Experts of a small language model.
Experts: 256 experts in each of 6 layers, 32 SwiGLU neurons an expert, 8 picks a token, a sigmoid router, a shared expert of 64 neurons.
Below are experts of layer 5 (counted from 0) of a mixture-of-experts language model. Rows are named router (the router's row for the expert), gate (a neuron's input weights, with its number), up (a neuron's input weights, with its number), down (a neuron's output weights, with its number) and show model dimensions 0-191. Each number is 128 + 24 x the weight over its row's rms, rounded and kept within 0 to 255.
After each expert's rows: a language model's description of what the expert responds to; "raises" lists some tokens whose logits its average output raises strongly, later layers aside. This comes from a sample of Wikipedia text that the model never trained on.

# expert 33
router [122 168 200 123 172 143 117 117 138 157 167 163  94 112  96  74 125  83 146 136 157 115  92 127 140 151 132 184 120 157 142  64 153 132 115 116  89 147 153 114 100 156 126  72 114 161 125 161 134 150 117  87 140 154  99  94 126 119 151 107 116 141 143 111 140 171 144  83 126 113 153 137 172 101 122 168 101  79 134 121 116 160 136 108 150 139 141 162 143 136 141 150 102 113  92 159 124  96  86 162 108 120 137 187 121 141 132 133 117 112 117 165 125 144 143 114 125 159 110 146 130 110 133  70 117 117 129  99 140 138 121 121 118 113 175 137 121 121 135 126 125 135 168 136 155 134 113 142 104 117 101 138 149  97 131 157 180 104 137 124 100 152 102 132 128 115 122 114 114 163 137 117 117  92 123 129 112 126 130 125 137 102 100  98 118 103  99 117 137 124 141 135]
gate3 [130 161 152  89 186 176 138 120  96 162 128 144 127 143 114  75 123 128 128 163 103 106 154 161 110 156 179 163 127 125 115 140 122 139 126  90 145 123 128 137 119  89 121 123 123 116 111  99 146 154 145  92 164  99 167 113 115 120 122  84 132 177 149 128 161 176 108 117 147 115 152 110 116 150 101 150 125  97 161 152 103 129 119 115 170  98 121 113 140 135 139 138 128 128 122 130 152 148 105 135  98 174 141  91 105 151 157 100 137 117 118 119 108 123 138  90 155 158 149 137 107 108 151 111 137 151 141  90 143 164 117 135 122 113 137 122  98 139 159 134  95 157 143 171 159  99  68 110 118 110 103 149 165 122 130 108 150 132 120 116 173 147 145 164 152  94 111 143 147 137  97 116 136  88 118 131 110 108 119  99 138 107 113 133 136  81 152 143 104  82 170 162]
up3 [140 132 117 144  91 139 153 119 151 132 138 119 130 153 115 153 107 136 128 115 130 123 108  95 141  96 117 126  98 152 172 177 124 119 147 158 146 123 136  95 135 183 112 136 134 126 143 139 143  76 138 154  82 137 119 141 130 139 151 147 128 100 135  84 129  81 130 100  93 139 117 182 119 158 139 156 133 116 129 116 143 131 145 144 128 151 106  87 122 139  79 111 138 135 118  91 117 141 102  95 107 103 135 145 116 106 136 128 157 148 120 122 157 150 128 130  91 116 164  93 135  77 108 169 124 155 118 116 123  84 147 131 121 126 135 140 148 161 119  75 131 171  91 124  80 148 152  88 109 168 147 103 107 160 122 154 132 101  90 143  98  80 120 137 130 103 140 134 104 113 176 109 140 147 103  90  82 151 123 138  70 154 137 171  99 145 132 115 143 162 119  88]
down3 [109 117 135 163 121 123  98 124 198 148 156  89 116 157 127 182 117 143 107 133 123 111 115 118 146 149 144 157 109 125 138 155 116 136  94 121 100 147 156 113 137 139 156 133 122 149 161 137 117 143 168 174 113 130  97 110 136 127 129 153 152 133 158 133 141 126 121 121 186  71 137 117 133 167 124 102 113 161 119  96 127  99 115 155 153 108 132 121 140 130 151  88 149 111 151 131 123 143 104 112 102 135 127 101 141  83 144 115 117 103 141 163 199 124 154 100 113 102 120 158 132  84  88 112 156 119 154 108 112  61 141 139 108 106 119 165 109 151 121 130 162 165 108 138 145 105 157 151 118 159  97  96  89 121 109 158 146 135 148  86 151 138 135 160 126 125 137 152 100 147 173 122 136 115 149  95 121  77 130 162 133 143 136 119 132 137 129 127 126 181  93 104]
What it handles: First word pieces of place and personal names after in, from or commas, such as Los, San, Fuk-, Mc-.
raises: "ness", "s", " and", "our", "ter", " while"

# expert 20
router [151 174 125  67 130 116 167 120 159 161 117  92 129  89 113 144 120 142 119 110 102 166 100 149 126 128 100 133 108 113 155 132 131 128 148 112 113 151 142  89 101 185 100  93 139 134 155 122 116 182 108 118 118 163 113 103 158 121 111 133 132 107 138 159 112 105 173 102 123 134 125 111 144 103 106 161 135  71 157 106 137 133 149 104 107 109 103  92 122 117 135 134 114 135 134 142 134 134 134 164 154 139 148 126 102 124 105 139 165 115 109 158 100 136 137 138 105 126 163 112 155  90 186 140 104 115 153  70 118 124 141 133 152 117 156 105 161 124 156 157 108 154 134 139  90 102 104 169 124  86 108 162 160 125  92 137 191 139  84 145  96 145 134 131 111 104 114  96 125 166 124 113 130 144 133 111 152 107 136 134 126 140 139 119 105 103  84 126 129 134  90  86]
gate3 [154 155 164 118 108 115 176 112 119  79 109 119 122 132 141 170 113 124 140  91 105 105 126 117 148 108 145 114 112 146 133 120 146 123 167 147  88 121 117 139 128 108 143 105 133 105 116 165 112 153 132  80 131 127 115 124 168 106 169  99 100 134 123 127  94  70 143 115 162  94 139 141 111 128 128 134 142  91 125 126 119 124 118 175 154 143 133 108 115 163 111 134  92 144 141 103 150 111 143 136 165 177 147 156  91 105 154 183 135 130 111  98 114 117 162 117 117 105 135 100 109  94 132 128 146  55 133 108 117 159 119 105  92 123 129 106 120 171 128  77 110 181 149 119 127 157  95 126 156 145 116 147 139 112 119 121 148 134 110  99 183 150 146 150 138 112  96 102 119 120 115  87  86 134 168 101 155 159 131  99 134  90 159  98 113 138 104 123 130 163 109 114]
up3 [121 118 153 142 119 140 169 158 129 136 150 137 138 158 121 113 105 130 120 141 148 104 127 153 133 173 150  94 119 123 166  96 152 149 132 135 112  80 140  86 115 149 120  99 138 135 154 111 114 175 112  86  88 152 146 105 118 172 143 135  94 138 148 139 109 136 140 125 163  89 116 167 152 174 100 133 135 111 129 109 107 101 114 121  74 127 100 159 103 113 165 139 130 128 148 133 159 116 166 139 119 158 115 134  84 132 105 137 125 108  66 162 126 132 128 116 156 122 149 130 101 117 157 143 139  72 134 104 106 137 116  79 136 129 111 118 114 192 145 158 123 139 118 156  86 162 133 141 125 109 114 137  82 129 120 170 137 136  90 126 139 170 150 161  84  84 110 142 146 134 130 148 118  97 133  76 116 127 133 108 143 144  90 112 122 118 105 154 159 168 152 110]
down3 [ 96 129 122 124  95 135 132  83 165 146 106 133  95 130 101 136 142 140 136 126 157  98 147 130 119 179 127 135 101  92 142 122 139  78 148 147 141 152 118 155 144 159 146 131 116 125 100  84 131 135 129 132 142 150 123 100 118 113 101  77 154 105  85 148 114 153 119 129 169 118 113 136 159 176 128 136 172  93 145 117 122 151 109 160  94 133 143 127 113 117 102 122 109  68 166  65 186 125 156 112 155 101  79 113 146 125 124 117 188  97 121 135 134 123 148 160  90 120 111 111  94 140 112 163 153 148 135 117 138 118 103 142 106 188 108 134 147 124 109 150 165 131 122 108  83 151 107 128 103 111 139 125 105 126 123 127 108 146  98 105 128 124 101 126 130 128 171 146 101 155 121 100  95  76 126 153  97 160 105 112 105 135 140 135 118 111 164 159 128 153 107 118]
What it handles: Words in section headings and infobox field labels, above all "See" in "See also", plus History, Species, Date of birth, Genus.
raises: " and", ".", " of", " a", "ur", " ("

# expert 42
router [140 150 165 141 115 105 118 126 125 118 130 155 139 113 130  94  92  69 154 140 116 118 123 165 128 130  87 132 115 157 102  90 104 139 112  77 112 146  91 110 115 145  71 140 109 140 100 117 119 145  96  86 118 146 124  88 133 125  81 139 149 105 149 130 136  95 139 119 169 134 123 112 151 109 123 159  94 144 114 132  94 111 121 113  99 174 157 114 178 155 138 122 109 118  91 129 120 125  86 161  97 135 128 135 149 141 166 155 118  98 118 144 141 133 167 136 106 145 130 141  97 128 150 122  99  66 177  72 125 169 160 126 146 137 140 121 156 142 123 135 167 123 168 121  92 111 119 137 105 125 104 141 118 151  83  81 151 168 131 160 145 130 136 158  99 119 138 113 146 160  90 132 111 130 100  94 108 112 127  99 141 148 158  94 150 137  90 107 121 139 138 118]
gate3 [ 98 141 117 107 134 141  84  94 126  95  83 115 143 160 137 101 137 112 149 145 119 106 110 111  81 105 123 117 103 124 104 108  93 101 160 105 102 112  96 118 112 155 145 151  93 101 124 123 153 120 146 121 148 152 141 165 121  83 110 159 109  66  75  87 116 108  43 122 148 115 128  90 122 113 117 161 118 151 131 125 144 160 146 152 147 164 170 115 162 134 152  98 134 102 131 155 128  85 116 136 100 132 141 102 120 132 114 121 119 146 128 146 118 146 151 153 105 129 143 135 137 116 110  90 122 107 123 121 118 128 177 165  97 126 149 101 125 127 143 143 126 152 136  79 134 133  94 173 129  68 144 108 157 147  88 113  89 171 106 144 121 141 156 136 109 156 100  99 114 135 134 130 137 127 111  78 102 118 125 111 145  90 161 105  99 130 122 131 143 115 138 126]
up3 [107 143 121 118 140 137  99  98 110 124 115  95 126 150 101  63 128 173 151 149 105 148 141 136  70 145 103 120 114 130 120 104 124 119 145 129 112 131 104 125 112 119 111 158  89 124 118 124 125 125 165 102 159 129 139 137 120  67 138 151 102  70  67 119 106 111  35  85 141 113 120 117  96 145 151 105 108 157 116 141 122 144 139 140 155 161 149 108 163 112 170 135  99  93 141 122 104 104 110 154  99 130 155  97 117 126 100 112 119 157 138 122 129 141 131 140 106 133 115 145 110 119 112 107 122 121 116 116 103 114 143 154 139 110 164 103 117 125 118 153 172 127 119 111 147 117 122 133 133  84 156  98 205 158  87 132 111 133 132 128  99 113 130 119  86 164 116 105 145 134 154 111 129 129 155  88 115 121 118 135 127  81 142 101  84 118 139 150 156 106 157 138]
down3 [ 87 150 113 150 159 148  89 171 137 192 123 119  97 128 150 151 122 185 135 140 117 136 165  92 116 111 109 142 126 105 139  94 127 140 127 113 152 135  96 103 140 126 134 129 128  91 160 105 122 131 111 107 149 116 161 155 125 110 101 108 126 122 148 132 107 120  99 115 123 122 178  95 160 136 181  87 115  83 105 112 125 147 161 157 142 149 119 114 139 108 143 138  93 144  87 121 126 159 109 111 128  75 125 150 126 145 135  99 138 177 116 158 100 109 105 111  95 136 156 141 139  99 147 149 165  97 113 140  78 103 117 137 133 122 164 139 129 116 137 112 143  98 122 137 123 141 105 173  87 123 137 102 130 119 128 107  91 137  99 201 109 131 112 127  99  87 177 129 118 133 162  99 140 145 108 141 184 119 136 159 129 118 159 162  98 136 129 130 124 163 137 143]
What it handles: Occupation nouns in biographical descriptions, such as politician, professor, footballer, emeritus, plus digits of years in career date ranges.
raises: " and", ",", " or", " in", " to", " over"

# expert 45
router [141 174 181 108 132 167 138 154 137 135 115 101 125 107 129 120 130 153 144 121 147 118 132 139 160 102 134 145 134 114 145 122 136 141  80  94 103 166 143 142 103 139 120 113 113 116 102 140 143 134 108  81 109 166 146 118 172 134 119 137 117 162 160 148 112 138 124 110 157 133 128  83 149 111 124 128 153  86 101 144 120 127 109 128 112 113 147 132 145 101 121 115 122 119 134 149 107 116 126 179 124 107 112 179 141 149 145 149 129 125 107 145 113 148 143 120 114 147 122 142 143 116 152  86  71 123 148  91 121 123 124  82 156 120 154  96 169 149 158 112 142  93 151 104 135  94 146 139 126 134  95 162 155  92 126 103 108 127 106 152 174 101 121 168 146 129 142 156  82 117 158 115 160 145 107  82 107  76 181 124 161 137 127  95 140  90  97  90  78 107 174  93]
gate3 [ 73 152 153 137  92 130 164 143 121 124 107  84 125 148  88 115 166 143 149  98 112  83 117 142 149 157 130 148 141 111 145 102 140 140 103  81 119 152 158 113 125 106 141 124 125 155 108 120 118 129 147 119 105 135 109 154 113 111 164 149  85 140 123 166 137 124 127 114 110 114 148 109 108 137 103 149  95  98 128 118 130 123 124  94  99 113 123 121 123 107  47 123 112  96 178 170 147 120 136 137 160 118  97 143 139 118 135 135 172 111 132 187 121 120 136 149 133 131  95 147  96 136 153 148 141 174 117 166 105 177 126  90 106 123 138 118 165 133 145 110 112 143 135 145 133 148 115 146 177 125 150 135 129  93 138 143 144 126 120 169 188 114 149 128 160 126 106 140  66 111 134  90 174 133 124 103 146 118 141 114 153 174 152 104  95 115  97  99 105 117 140 116]
up3 [116 126 146 134 125 115 119 145 130 135 145  96 115 178 130 145  96 113 116 135 129  98 107 164 123 135 137 126 134 121 139 178 132 147 155 139 117 146 123 124 142 128  81 139  97 121 131 129 155 159 109  90 102 163 130  82 106 123 134 134 131 153 123 128 131 181 152  86 161 135 123 134 121 130 135 178  91 152 101 112 102  93 111 103 153 111 176 129 103  92 135 131 127 130 135 148 151  87 134 147 125 150 104 131 154 104 139  64 126 180 166 125 130 134 144 118 172 117 168 111 137 172 124 149 143 176 138 125 137 137 171 105 143 146 158 104 106 186 101 117 124  92 111 133  96 145 121 108  83 148 100 153 137 141 128 105 146 115 154 120 128  92 119 145 111 108 122 144  96 135 110 109 135  78 160 164  98 193 137 159 126 128  98 108 131 117 174 140 115 106 129 178]
down3 [160 124 139  88 137 162 124 102 146 144 156 153 190 184 126 127 111 145 161 109 165 155 140 122 134 138 148 123  94  84 100 147 158 172 166 133  96 113 127 148 150 147 153 101 122  84 141 139 119 158 173 125 134 102  66 123 128 125 108 134 110 112  97 150 112 132 141  70 175 143 130 120 144  92 112 161  69 131 131 110  84 150 136 143 117 122 129 102 156 121 108 135 141 113 121 136 128 109 135 110 113 154  71  91 121 100 101 100 122  86 110 148 109 133  93 124 147 135  79 103 114  81 166 126 144 128 121  74  90 121 104  94 106 130 149 148 129 118 140 108 158 119  85 131 103 148  91 148  94 156 146 124  89 127 114 100 118 124 123 131 119 130 137 136 130 147 139 119 140 126 135 154 154 112 144 136 160 113 148 155  87 155 121 133 121 133 134 152 109 119 130  95]
What it handles: Single capital letters and abbreviations in names, such as initials P., S., and Jr, Inc, Co, Ltd.
raises: ".", ",", " and"

# expert 24
router [ 89 139 122 130 117 145 109 148 178 152  70 110 106 103 129 128 109 114 158 167 147 148 123 130 130 139  94 134 154  94 132 125 111 148 141 130 118 137 158 113 113 151 121 113 116  98 127 107 112 179 126 131 114 188 148 119 137  97 105 134 152 139 155 133 149 129 138  98 134 148 134 162 169 110  91 156 142 130 115 134 104 143 122  94 112 152 172  96 172  95 117 106 115 118 126 137 143 103 128 167 134 127 179 137 127 114 128 117 132 154 157 163 145 109 132 146 139 107 151 132 147 120 186 122 119  73 152  58 100 180 166 137 115 147 116 101 124 164 141 149 105 145 158 131 134 143  94 151 152  98  92 157 147 105 152  73 123 165 120 131 156 144 102 158 128 129 143 114 108 121 111 127 138 142 118 129 120  79 151 103 121 174 114 129 162 114  79 142 158  95 124 120]
gate1 [122 150 109 138 160 124 133 156 160 156  95  95 103 135 109 119 114 118 145 128 121 144 158 122  85 129 129 123 127  99 151 141 130 174 151 123 110 137 162 134 161 154 160 120 109 160  98 126 136 133 163 129 122 115  93 102 150 111 123 125 151 133 165  91 118 150 159 153 117 137 130 124 114 145 113 131 152 114  99 140 129 117 100 123 152 164 139 103 159 108 132 129 122 105 118 127 156 114 157 132 169 121 168 164 121 121 142 112  90 112 130 168 147 131 143 141 173  89 197 146 116 169 128 128 102 100 139  82 119 188 142 145 143 120  64 146 166 163 161 181  88 120 191 119 135 144 129 141 114 145 115 122 149 139 139  86 115 185 162 144 134 133  94 146 145 119 160 120 134 143  96 107 132 120 151 115 104  78 126 125 147 121 126 162 122 110 125 144 144  95  80 105]
up1 [117 155 114 141 145 115 128 112 123 151 100 115 118 131 128 152 122  87 151 138  76 137 152 152 129 146 142 123 131  93 136 139 147 138 146 132 143  90 169  86 155 169 107 125 137 109 141 130 104 107 140  83 125 143  93 119 109 164 107 129 117 136 109 157 102 114 104 117 138 174 132 122 162 163 118 100 127 134 101 118 116 149  70 166 137 137 131 118 154 113 110 151 154  96 132 159 158  92 133 122 149 115 161 154  92 147  90 129 113 131 141 161 181 128 121  90 119  96 156 150 102 133 135 113  73 129 116  94  88 114 159 137 124 145  81  82 130 154 111 110 124 137 175 144 124 126 128 149 132  99  91 138 140 115 170 100 124 170 155 104 122 150 117 158  84 144 143 146 102  93 122 116 139 122 123 132 106 125 119 166 149 188 180 116 163 140 123  98 177 106 124 149]
down1 [179 154 105  88  94 183  87 134 129 138 138 124 127 153 123 115 108 175 140 101 135 121 132 134  75 137 124  90 139 113 125  88 154  87 128 152 147 101 140 129 141 127 103 153 155 146 165 146 115 110 113 132 170 115 108 157 105  96 103 154 164 113 106 172 122 115  97 120 162 111 122 120 147 144 161 139 157 164 143 141 148 148 122 110 173 134 150 172 142  93 159 128 129 185 131 154 149 127 146 124 120 116 119 163 132 143 136 127 121 167 150 114  80 154 142 130 118 121 117 108 121 144 145 152 114 139 171 166  99  98 127 159 109 128 131 117 100 115 145 131 110 107 110 126 162 134  96 157 102 112 145 149  97 136 100 155 136 128 121  86 148 101 118 128 135 122 112 184 169 144 137 132 150 126  98 116 137 129 165 142 114 151 126 141 181 100 176 104  66 149 136 133]
What it handles: Head nouns of organization names, often after a place or National, such as Council, League, University, Institute, Court, Board.
raises: " ", " (", ",", " and", ".", " that"

# expert 18
router [151 128 167 103 123 140 144 115 111 106 117 136 152 102 121 158 112 127 150 101 107 151 129 138 119 112 146 174 120 122 131 118 117 140  84 124 130 120 155 101 112 164 114 141  96 122 170 137 168 190 131 128 116 172 141  80 127 168 149 140  77 102 180 126 181 123 151 125 167 112 102 135 165 111 118 132 113 123 146 163  99 130 162 109 142 118 114 173 106 134 114 127 111 125  97 156 123  59 102 136 132 119 120 140 116 116 125 142 164 137 145 186 170 118 125 122 169 132 126 112 114  81 126 101 122 121 157 120 138 133 144  89 128 114 159  94 137 145 116 117 138 143 161 109 155 121 127 140  81 142  72  98 155  83 140 127 143 145 161 132 132 115  79 148 160 134 135 145 139 114 140 145 140 172 148  83 117 115 123 123 148 144 141 138 116 104  80 138  97  88 134 143]
gate3 [125 151 142 110 179 119 132 157 141 140 108 121 154  66 134 112 106 174 158 137  91 157 137 114  82 109 152 131 110 109 105  94 105 122  81 107 128  89 127 118 145 112 170 111 128 136  92 113 136 124 114 123 131  83 139 115 106 172  87 125 122 129 162 127 139  99 136 145 115 122 109 153 117 108 141 123 131 135 142 119 143 123 140 155 109 138 114 164 130 129 119 100 111 151 142 132 107  91 116 154 147 112 172 153  92 126 156 126 113 104 122 131 188 155  81 106 130 134 160 152 165  84 105 129 146 144 180 117 141  91 145 111 132 112  96 129 161 110 119 129  81 143 125 106  83 173 134 131 108 118  98  90 152 147 158 159 192 138 146 130 153 143 128 147 126 124 125 163 157 153 103 137 116  92 178 108 115 114 101  91 122 140 115 106 104  85 105 134 143 101 134 103]
up3 [145 130 141 136 122 105 126 126 116 176  89 138 117 144 119 131 121 101 136 122 125 145 118 103 118 168 101 134 118 104 145 165 155 141 156 150 155 195 161  99 123 145 115 118 160 126 132 159 102 106 121 123 148 142 126 156 182 125 130 137 132 118 124 134 126 125 133 109 113 200 159 140 129 173  82 161 102  86 128 140 144 141 126 136 101  86 143 122 137 143 121 148 129 101 132 119 160 151 133 126 164 133  75 110 129 127 102 138 141 164 143 107  72 117 126 133 140 118 119  86 122 175 166 117 112  99  81 159 165 165 101 153  93  77 149 152 108 142 125  88 166 112 124 121 106 136 122 150 135 101 152 159 133 168 109  93  68 150 164 159 129 115 112  77 148 136 140 102 143 118 140 107 176 143 126 120 121 143 139 145 107 135 152 150 135 137 112 140 153 160 118 106]
down3 [123 101 155 126 109 150  93 115 121 105 161 105 124  96 115 126 194  58 113 100 142 131 102  95 116 120  89 170 140 119 135 119 123 142 103 189  59 124 103 129 103 120 108 140 124 122  99 114 127 139  78 154 102 173 155  84 126 107 129 120 115 137 175 113 147 140 117 160 138  77 149 104 131 128 149 127 112 121 138 167 128  91 109 134 127 141 128 131 108 136  92  94 113 155  94 100  77  96 117 178 106 142 101 120 111  97 126 124  96  99 130 152 167 117 114 195 109 115 126 138 116 119 105 128  94 138 116 131 159 126 142 141 197 126 136 121 109 127 129 153 119 147 172 128 109 132 127 118 137  95 117 120 133 141 118 129 108 134 119 157 139 125 105 159 164 119  99 138 142  84 139 120 147  95 148 140 127 159 148 113 159 108 123 147 124 125 119 137 158 110 145 105]
What it handles: Main verbs and auxiliaries right after a subject in biographical and historical narrative, such as was, is, became, appeared, finished, joined.
raises: " in", " the", " a", ",", " on", " out"

# expert 39
router [126 113 137 144 128 164 123 157 176 118 104  92 130 126 146 156 100 110 138 143 125 160 110 165 143 142 109 118 131 144 146 114 115 113 105 120 125 144 141 136 116 162 113 119 128 110 140 142 126 183 107  89 102 152  96 123 152  94 118 164 121 166 132 142 153 110 182 156 116 124  98 145 133 103  84 175 137 131 125 128 123 135 131 151 119 125 185 134 144  95 178 142 135 126 140 164 151 111 102 163 164 107 108 161 147 127 113  85 139 124 119 167 114 145 131  98 124 161 162 161 103 126 164 111 111  78 151 128 159 121 143  82 121 142 169 125 128 165 139 107 124 143 146 111 114 122  94 176 101  79  90 149 150  86 125 107 113 126 116 148 133 128 101 134 179 138  96 125 111 108 145 156 101 113 128  88  98 107 144  82 112 126 167 117 158 128  82  87 134 120 142 112]
gate0 [180 106 152 126 154 138 130 144  87 104  99 140 152 134 116 118 182  90 140 153 124 162 135 155 149 115 144 126 112 101 127 158 143  71 136 126 145 116 112 121 140 121 134  69 124 194 145 128 117 115 112 132 152 138 102 141 123 126 128 109 133 159 165 155 113 117 109  98 175 100  85 145 151 133  78 142 119 161 109 192 155 115 112 133 139 145 158 139 135 112 119 182 127  76 127 114 152  99 124 147 113 119 120 149 148 121 133 118 173 125 119 155 128 167 142 174 135 133 114 126  81 178 125 120 128 180 136 170 141 120 124 115 123 112 113 142 132 161 130 136 124 134  76 128 138 142  96 145 134 121  92 125 178 156 124 100 142 139 106 151 109 125 127 113  84 128 101 132 101 131  96 138  95 137 141 121  80 137 151 121  84 134 140 161 141 124  87 149 138 108 107 157]
up0 [122 123 123 112 153 106  97 159 120 143 104 137 150 104 156  69 122 149 115 151 132 151 139 143 180 105  98  92 127 124 122 157 132  66  94 146 120 108 100 103 108 135 144 102  90 144 141 114 149 109 128 101 145 142  99 122 169 127 143 141 121 148 141  90 173 168 147 137 140 115 118 132 142  91 123 147 117 121  80 112 119 118 105 134 140 170 132 113 118  94 174 187 115  81 116  90 126 140 154 127 112  87 153 153 120 131 159 134 177 117 137  97 166 160 138 143 149 123 105 110 113 143 116 136 140  98 147 147  98 135 146 124 115 126 183 123 128 136 106 153 158 102 126 117 143 164  91 121  96  99 184 132 151  76 133 143 146 141 111 173 119 118 134 116 146 126 134 160 134 109 133 181 142 125 132 143 143 104 115  67 128 125 115 129 165 149 104 153 147 122  93 125]
down0 [129  94 140 130 124 131 116 120 161 146 116 113 124 120 157  80 153 127 148 101 121 156 159 171 101 155 180 122 111 110 164 173 131 126 123  83 111 135  96 147  79 140 107  88 130 114  93 118 113 123 123 145  78  86 139  98  97 120 127  72 120 143 158 133 113 115 103 133 121 150 112  99 130 118 148 125 147 152 147 144 103 154 110 134 104 137 138 132 108 142 129 148 129 167 151 152 106 122 154 128  86 119 154 152 156 158  97 150  90 137 174 126 134 148 122 152 108 128 119  97  72 105 150 109 148 141  85 170 120 124 133 131 151  91 125 110 125 138 127 132 109 143 199 156 191 122 115 132 118 102 110 132 173 138  94  68  97 154 123 126 125 121 121 137 116 112 126 129 137 132 147 136 128 102 102 124 150 165 130 140 126 130 149 142 160 185 167 131 121 135 137  79]
What it handles: Last token of team, country and person names in lists and tables, such as closing ), Titans, Republic, Jones.
raises: " |", " and", " (", " of", ",", " R"

# expert 35
router [130 144 156 123 112 149 133 119 116 126  84 133 118 133 115 113  91 129 169 132 110 106 110 141 143 121 120 137 127 143 110 111 144 150 103  96 110 130 117 114 121 154 133 149 113  89 147 129 115 141  86 147 141 179 129 136 116 113  92 142 133 140 109 134 134 134 158 128 139 133  94 105 151 110 103 136 122 107 141 131 157 141 156 123 157 124 140 113 129 138 147 157  98  96 142 108 125  67 105 140 144 156 149 162 154  99 113 129 172 139 149 181 129 142 136 133 141 154 147 127  90 128 158 109 132  78 195 123 117 118 195  86 134 113 112 103 144 161 159 122 169  96 112 140  81 104 125 109 111 104  98 115 185 112  85 134 108 133 138 159 149 151 117  88 143 170 118 102 148 123 146 107 153 146 116 111 115 100 170 127 151 110 118 103 147 119 105  97  81  60  74 113]
gate1 [107 131 136 173 124 143 131 163 134 155  93 120 159 116 143 160 138 129 130 158 103  91 154  94 131  88 172 121 113 131 152 101  65 110  99  96  79 152 137 113 154 105 125 140 154  79 154 158 152 112 133 107 152 132 165 147  82 146 126  89 151 117 123 164 128 123 148 125 133 148 128 133 111 150 128 136 141 111 101 131 129 153 132 128 124 101  99  98 102 136 118 133 108 157 122 125 122 160 178 149 107 112 119 124 124 129 115 140 147  87 137 131 139 121 121  96 176 104 165  99  82 150 132 108 115 147 147 152 137 118 154 164 140 125 100 149 104 137 150 158 141  82  79 157 116 144 139 142 118 138 162 119 186  84 136  88  81 161 121 157 165 125  74 151 138 142 137  84 119  99 120 100 136 135 106 116 164 141 127  78 135 121 122 110 121  93 113 156 126 114 117 118]
up1 [139 154  69 104 137 125 128  93 162 122 145  96 122 154 133 132 145  93 141 100 124 132 120 146 146 132  71 102 143 128 122 154 177  76 176 150 134  74  74 140 114 139 119 119 105 175 118 108 134 119 150 137 150 100 100 108 148 117 159 182 108 109 154 154 128 116 115 140 146 136 160 156 135 130 161 139 133 154 146 128  95  46 127 146 114 133 143 135 120 139 132 107 115 121 132 158 145 132 120 118 133 120 105 115 120 142 116 157 119 138 146 104 114 125 130 159 138 133 103 186 196 109 129 130 103 144 124 144 150  97  83 118 152 107 135 123 113 114 107 109 129 155 161  91 139 119 133 147 149 117 112 147  92 134 149 120 153 151 108 106 115 129 185 133 144 114 113 166 149 136 128 144  88 139 147 138  87 170 106 138  73 129 125 130 107 161 137 117 130 163 164 155]
down1 [ 97  77  93  93 102 134 142 104 123 185 104 125 134 136 134 105 144 146 194 133 116 131 151 113 103 126 115 159  86 129 128 122 111 116  83 108 116 160 130 134 125 123 126 121 136 134 102 126 135 133 123 188 129 117 177 110 115 118 104 154 163 140 169 149 132 140 125 135 137 122 126 128  97 115 100 131  76 108 133 117 115 105  98 105 145 118 111  90 109 130 135 142 128 154 158 159 112 142 144 110 134 113  75 130  91 138 117  96 123 101 130  94  96 135 160 117 100 122 109 105 159 136 134 132  94 143 112 116 143 108 122 128 148 145 140 138 149 152  87 128 157 175  93  93 164 175 123 181 143 160 138 140  86 130 129 114 122 168 114 175 130 129  87 116 170 140 110  86  99 142 162 146 117 174 107 137 135 121 133 144 119 141 162 133 109  99  84 108 153 179 158 123]
What it handles: Middle or final syllables of non-English personal and place names, especially South Asian, Arabic or Central Asian, e.g. Kumar, Khan, -ya, -kar.
raises: ",", " and", "'s", " ("